Below are experts of layer 2 (counted from 0) of a mixture-of-experts language model. Rows are named router (the router's row for the expert), up (a neuron's input weights, with its number), down (a neuron's output weights, with its number) and show model dimensions 64-127. Each number is 128 + 32 x the weight over its row's rms, rounded and kept within 0 to 255.
Before each expert's rows: "comes before" lists some tokens at least twice as common just after its tokens as in all text; "gets" lists some tokens that make up at least twice as much of what it gets as of all text. This comes from a sample of Wikipedia text that the model never trained on. Tokens count by the router's weight.

# expert 25
comes before: ":", "-", "=", "\n", "==", "==="
gets: ":", "\n\n", "\n", "-", " =\n\n", "="
router [ 89 181  91 114 122 145 142 111  96 115 165 139  74 146 124 119 114 152 150 179 105 141  90 146  91 117 165  92  49 141 132 133 127 104 181  66 124 133 171 100  98 123 104 120 178 115 107 136 128 118 104 125 141  41 159 115 115 110 149 130 145 173 124 148]
up0 [158 117 119 127 115 124 190 123  92 188 129 204 158 131 122  89 120 130 127 149 119 106 118 170 107 146 122 115 146 154 140 116 140 170 133 101  93 148 140 147  65 137  85 153 183  96 118  94  67 156 160 119 170  52 195 112  93  41 133 122 143 192 120 124]
down0 [145 108 155 123 123  77 109 102 165  72  93  99 124  67 187 171 139  97 121 104 162 122 204 149 111 144  68 141 154 126 144 142 107 146  99 117 118  91  81 122 154 170 173 139  99  98 109 140 140  74 133 162  51 136 178 116 146 140 145 167 126  86 135 154]

# expert 63
comes before: "-", "|", "   ", "|---|---|---|---|---|---|\n", "The", "|---|---|---|---|---|\n"
gets: "\n", " |\n", "|", ")\n", ".\n", "=="
router [189 150 103 115 129 179 138 125 118 105 162 136  98 171 150  84  88 177 138 148 150 155  94 150 104  88 127 101 106  95 156 168 179  92 164 191 167 119 116  73 105  77  88  65 143 116 105 157 158 133 112  87 123 119 176 124  88 144 136 159  54 159 133 135]
up0 [167 131 148  61 152 171 130 124 144 131 147 123 106 153  88  98 132 138 112 158 142 196 219 118 118 143 121 140 115  99 170  89 172 103 105 101  99 125 133  92 189  80  88 108 156 119  93 129 137 135 174  87  87  48 163 191 151 105 161 170 117 145 156 112]
down0 [156 143 106 217 102 145 132 152 142 102 138  97 132  87 107  65 133 111  68 129 135 112 188 176 168 118 131 108  66 117  98 106  74 176 129 113  76 131 169 136  77  92 146 119 108 122 112 131 108 135 177 124 132 137 147 135 129  70  87 125 150 172 126 148]

# expert 24
comes before: " the", " be", " a", " have", " been", " not"
gets: " to", " was", " is", " also", "ly", " were"
router [ 90 128 120  88 152 141 173 111 118  94 107 179 108 116  88 105 147 147 130 132 156 165 122 131  69 150 147  92  97 111 142 146 144  89 122 165 143 138 105  93 114 137 131 112 141 115  93 123 180 142  54  88  53 160 151  74 103 109 121 151 117 124 160 172]
up0 [135 198 125 119 134 135 117 106 159 133 100 141 148 185 151  60  76 102 138 163 137 148 126 143 142 152 106 203 148 112  77 181 107 160 124 143 132  81  66 137 117 164  93 167 114 170 121 115 149 113 142 115  79 154 127  84  95 154  74  91 181 112  78 162]
down0 [136 103 149 104 111 180 112 145 119 118  94 135 109 107 115 159  68 178 187  49  80 132 138 123 122 149 117 105  70 118  93 129 138  97 124 113 124 133 145 115 120 144  95 110 132 128 141 145 183 181  84 162 104  81  81 112 136  91 169  96  97 144 151 166]

# expert 64
comes before: " a", " the", " been", " an", " not", " also"
gets: " was", " is", " with", " as", " are", " were"
router [178 126 131  66 180 140 165 106 133 112 152 135 138 142 123 143 127 166 178 154 149 136 122 155 132 126 134  84 111 139  71 144 115  94 135 170 136 154 112 119 120 143 124   7 134  98  55 123 127 131  98  94 127 137 147  74  70 149 130 139  67 163 183 138]
up0 [153  87  95 145 113  94 116 150 142 104 119 130 154 133 135 151 130 166 135 131 120 181  77 174  81 124 131  74 190 133 158 165 148 192 136 171 105 126  97 110 108 116 105 150  80  86 133 127 151 107 123 161  53 150 129 113 144 101 126 109 122  76 158  89]
down0 [144 154 111 136 137 131 104 141 133 107 123 130 197  82 135 154  82 104 106 104 148 128 151 119 121  93 134 124 115 140 160 114 113  77 136  49 147 107 104 149 153  88 199 118  98 127 110 175 173  98  92 136 182 189 195 167 110 116  76 129  98 100 140  70]

# expert 46
comes before: " The", " ", " In", " He", " It", " \""
gets: ".", ";", ":", " –", ");", " -"
router [176 155 117 147 164 161 124 111 117 108 183 162 148 166 169  76  96 185 139 171 151 145 112 157 119  79 149 109 111 131 151 139 146 110 128  91 130  91  69 147 120 111  64  44 160  95  60 121 155 178  53 114 137 123 139  91 113 111 142 136  94 106 160 138]
up0 [ 97 134 165  68 194 141 112 139 186 147  98 122 176 143 129 109  82 144 114 143 110  99  55 140 139  66 123 134 133 145  96 142 152  94  92 141 205  97 110 137 170 145 112 117 113 138 173  72 121 111 176 116 139 151  87 147  84  93  95 176 154 106 147 140]
down0 [155  82  53 143 133  50 148 145 127 115 115 182 121 139 118 159 135 132 135 129 180 127 126 112 168 126 136 100 131 143 151  80 115 155 189 120  78 104 107 147 136 125 118  82 137 172 130 146 143 148 165 115 131 151 127 113 104 114 130 161 121 127 116  80]

# expert 59
comes before: " the", " a", " he", " \"", " his", " it"
gets: " of", " that", " as", " which", " for", " the"
router [160 146 153 122 145 151 155  65 107  73 220 113 150 155 175 114 125 163 136 132 165 133 118 171 140  88 138 101  88  89  89 179 147  41 168 184 156  94  98 131 126 122 109  68 163 121  85 113 188 146  72 148 169 149 145 104 117  89 147 163 198 160 125 170]
up0 [102 136  91 132 144 109 130 114 141 134 174 178  74 136 126 117 113 158 150 186 103 147 190 110 133 113 128 185  58 128 140 113 130 137 130 118 192  99  88  76  95 120  77  83  95 180  88  98 178  42 154 144 125 123 137 110 145  66 145 131 123 117  86 149]
down0 [132 160 180 152 103 112 197  89 128 137 103 167 130  82 111 134 106 150 179 134 138 113 164 135 156 172 121 112 128 153  71  65 167 124 147 123 112 118 151 158 113 105 118 138 130  94 161 128 143  94 112 148 160 176  90  82 136 176 166 139 124 133  69  98]

# expert 67
comes before: "0", "9", "5", "3", "4", "8"
gets: "2", "1", "3", " are", "n", "um"
router [159 174 106  44 155 155 131  77 104 126 153 139 112 111 167 120  90 135 171 148 176 143 121 156 103  65 173 115 114  93  72 172 172 100 161 153 141 108 136 126  88  80  98 114 151 103 117  59 156 179  99  78 133 132 152 125 110 130 154 190  90 137 152 128]
up0 [187 137 144 121 151 179 101 110 105  94 168  90 187 189 129  88 180 152 149  79 159 126 131 104 185 134 152 128 148 147 144 195 166  95  87 154 150 156 163 152 187 101 128 136 161 182 123 125 122 143 104  89 129  66 115  92 139 109  73  56 148 134 101 169]
down0 [ 98 126 133 100 131 104 124 118 134 177 137  98 115  77 125 142 156  89 150 161 170 154 179 151 112 119 126 127 168 131 165 156 118 127 148 133 102  98 112 135  68 218  92 120  86  93 139 104  75 117 155 136 182 179  46 120 122 149  96 129 110 158 140  70]

# expert 55
comes before: " the", "2", " a", " his", " this", " their"
gets: " of", " from", " by", " at", " in", " "
router [153 156 161 110 168 151 140 104 110 102 217 146 156 201 211 131 104 193 147 176 141 125 121 134 145 115 124 110  98 106  17 155 151  36 169 158 141  93 125 109 124 110 133 126 190 132 117 104 147 144  67 108 165 111 141 126 103  83 146 160 133 141 174 166]
up0 [147  89  91 181 167 133 159 121 138  92 123 140 107 160 164 149 157 119 167 120 162 173 163 157 124 151 145  86 161 172  97 135 149 139  89 165 153  71 125 158 168 110 163 120 196 124  88 131 179 145 102  80 187 102 154 120 182  78 133 130 211 123 136 108]
down0 [140  81 147 123 196 115 103 108 108 194 115 139 115  86 122 126 122 128 167 119  81  83 121 142 169 178 110 135 176 144 115 166  83  95 150 134 137 120 149  80 136  88 131 138  58 145 174 155 104 107 113  99  59 166 129 228  97 165 130  98  45  99 134 110]

# expert 5
comes before: " ", " —", " +", " −", " %", " MPC"
gets: " |", ";", " —;", " Republic", " –;", "va"
router [ 55 149 176 113 152 167 143  99 105 118 127 129 116 172 153 125 158 138 151 124 152 152 123 128   9 113 141  98 121 120 137 151 137  83 199 150 165 127 137 115 105 115 211 140 155 116  72  97 114 152  62 106 115 135 140  96 109 126 133 142 142 178 134  85]
up0 [107 179 148  87 143 202  79 203 152 120  87 142 156 126 130 161 157 119 137  98 181 125 104  91 145 116 105 160 139  86  98  66  98  94 112 125 153  94  82 138 149 112 122  63  84 112  68 138 119 122 140 104 131 138 131 127 131 184 103 173 151  90 136 137]
down0 [137 137 182 147 135  53 156 123  84  95 133 135 158 146 158 137 130 134 117 131 126 110 132 189 104 142 152  73 116 121 146 146  84 143 129 152  81 128 130 182 148 132 146 136 111 127 106 190  74 128 140 113 128 113 110 108 199 131 141 121 175 102 103 107]

# expert 62
comes before: " |", " is", " was", " |\n", " (", " by"
gets: ")", "\"", "),", " that", ",", "}"
router [140 158 110  63 112 158 140  89 107 112 175 142 160 185 149 115  95 165 138 132 145 152  90 156 125  74 166 103  75  92 185 159 175  76 135  84 157 124 126 118 111 113 147  87 112  85  66 103 139 160 102  88 122 110 167 102 105 132 144 140  92 174 137 132]
up0 [147 140 133 112 157 147 103 124 164 123  69 119 116 163 114 130 116  50 124  90 111 187  95 196 121 151 141 117  73 184 161 153 127  94 185 139 140 117 135 143 138 158 141 117 112 117  98 123  96 125 133 124 137 115 131 105 104 100 200  72 139 120 140 107]
down0 [ 83  99 132 119 154  96 115 109  94 131 125  90 157 141 122 147 127  84 108 112 109 144 177  70 167 166  96 214 166 101  98 198 103 132  92 109  73  79 135 111  92 149 135 139 137 122  93 146 185 156  67 114 143 113  68 128  94  88 114 140 107 165 148 145]

# expert 78
comes before: "-", "|", "==", "The", "===", "In"
gets: "\n", "==", "===", " |\n", ")\n", ".\n\n"
router [161 148 141 119 143 161 126 131 117  70 164 169  49 100 149 107  98 169 128 148 144 161  75 166 116  67 154 125 116 115 136 163 166 111 153 126 161 122 123 115 115  43 128 102 141 107  81 107 150 129 110 103 118 149 158 132  83 112 130 139  58 139  98 122]
up0 [128 163 154 123 115 128 186 155 140 107 133 157  99 123 179 143 129 192 149 118  95 157 121 110  97 112 126 151 127 144 100 176 126 158 117  99 139 150 120 130 125 172 116  42 113 118  76 104 109  96 115 147 118 150 127 140 148 103  43 164 142  77 122  94]
down0 [154 110 114 210 104 123 108 116 174 115 152 110 146 154  94 132 101 104 103  73 137  89  99  79 212 143 122 128 129 133 174 133 117 156  95 133  97 225  94 124 106 117 115 105 132  72  92 134 150 181 118  78 110 155 163 179 167 106 104 122 143 124 154 147]

# expert 2
comes before: " ", " —", " —;", " +", " −", " MPC"
gets: " |", ";", " and", ");", " —;", "%;"
router [137 135 123 118 132 183 133  91 120  94 193 156 145 207 135  90 113 159 161 135 127 168 119 118  99 107 149  75  93 142 129 162 158 118 200 144 156 108 116 156 121 105 106  46 154  96 133 112 140 148  67  80 126 129 154  89 110 120 147 138 132 118 205 100]
up0 [135  69 123 110 166 156  83  88 165 115 106 149 197 144 173 108 148 172 133 157 105 124  59 134 133 110 106 134  67 138 160  90 142 122 121  98 158  94 107 160 118 178 126 107 156 117 211 144 110 125 122  74 122 129 147 155  93  82 160 113  95 129 133 125]
down0 [ 87 186 154 128 156 136 114 106 142 122  76 120  71 113 165 117 148 150 140 129 164  83  96 118  98 100 109  74 107 113 135  79 126 142 143  72 121 128 151 136 178  97 163  86 163  68 113 100 125  84  63 138 137 107 113  89 113 101 165 108 142 157 126 136]

# expert 43
comes before: " the", " ", " a", " his", " an", " their"
gets: " in", " by", " on", " from", " with", " In"
router [160 152 132 121 177 133 131 137 132 119 170 186 138 211 135 140 139 153 136 150 137 154 129 134  98 102 127 113  98 150 120 133 152 110 117 112 148 114 107 140 124 125 198 118 161 107  91  82 133 172 128 113 137 106 138 125 111  96 198 127 128 170 233  58]
up0 [110 113 168  87 168 125 138 132 137 167  75 156 120 132 213  73 130 162  50 147 183 101 165  96  96 106 152 126 112 149 103 139  85  79 149  88 129  81  82  74 137  77  77  89 140 146 121 119  42 118  70 146  95 146 114 159  99 121 116 128  96  78 122  96]
down0 [177 134 190 131 100  99  86 200 159 105 149 169  98 124  73 168 129 153 127 116 122 170 116 171 155 166 113  83 103 141 101  88 151 165 122 108 150 132 132 149  90 167 171 118  86 129 116 137 171 168 132  90 155 109 142 121 192 150 150 135 179 133 168 137]

# expert 48
comes before: " ", " Total", " Party", " No", " —", " \""
gets: "|", " |", "ro", " two", " was", " both"
router [ 93 177 182  90 126 133 138  92 106 123 126 155 157 181 170 112 134 166 128 151 172 164 116 147  88  95 126  49 129 150 113 152 131 111 147 174 150 137 121 117 115 115  80  94 158 129  67 183 142 171 120  72 100 127 137 119 123 118 132 153 142 181 149  51]
up0 [ 94 162 143 199 172  76 121  77 172 149 142 114  98 101 103  82  78 175 126 126 122 131 128 169  92 111  96 122 174  64 190 132 147 147 183 162 130 131  95 111 159 167 139 138 117  39 134 157 143 183 162 100  68 155  74 152 129 143 105 199 162 130 132 129]
down0 [163 168 138 119 106 164 102 111 148 160 165 107 116  59  76 145 144 141 144 102 126 103 126 129 133 146 129 106 137  58 106 118 143 198 125 162 200 132 184 113 179 157 127  60 155 121 184  55 163 115 143  74 111 119 125 101  89 123 129 158 156 115 121  90]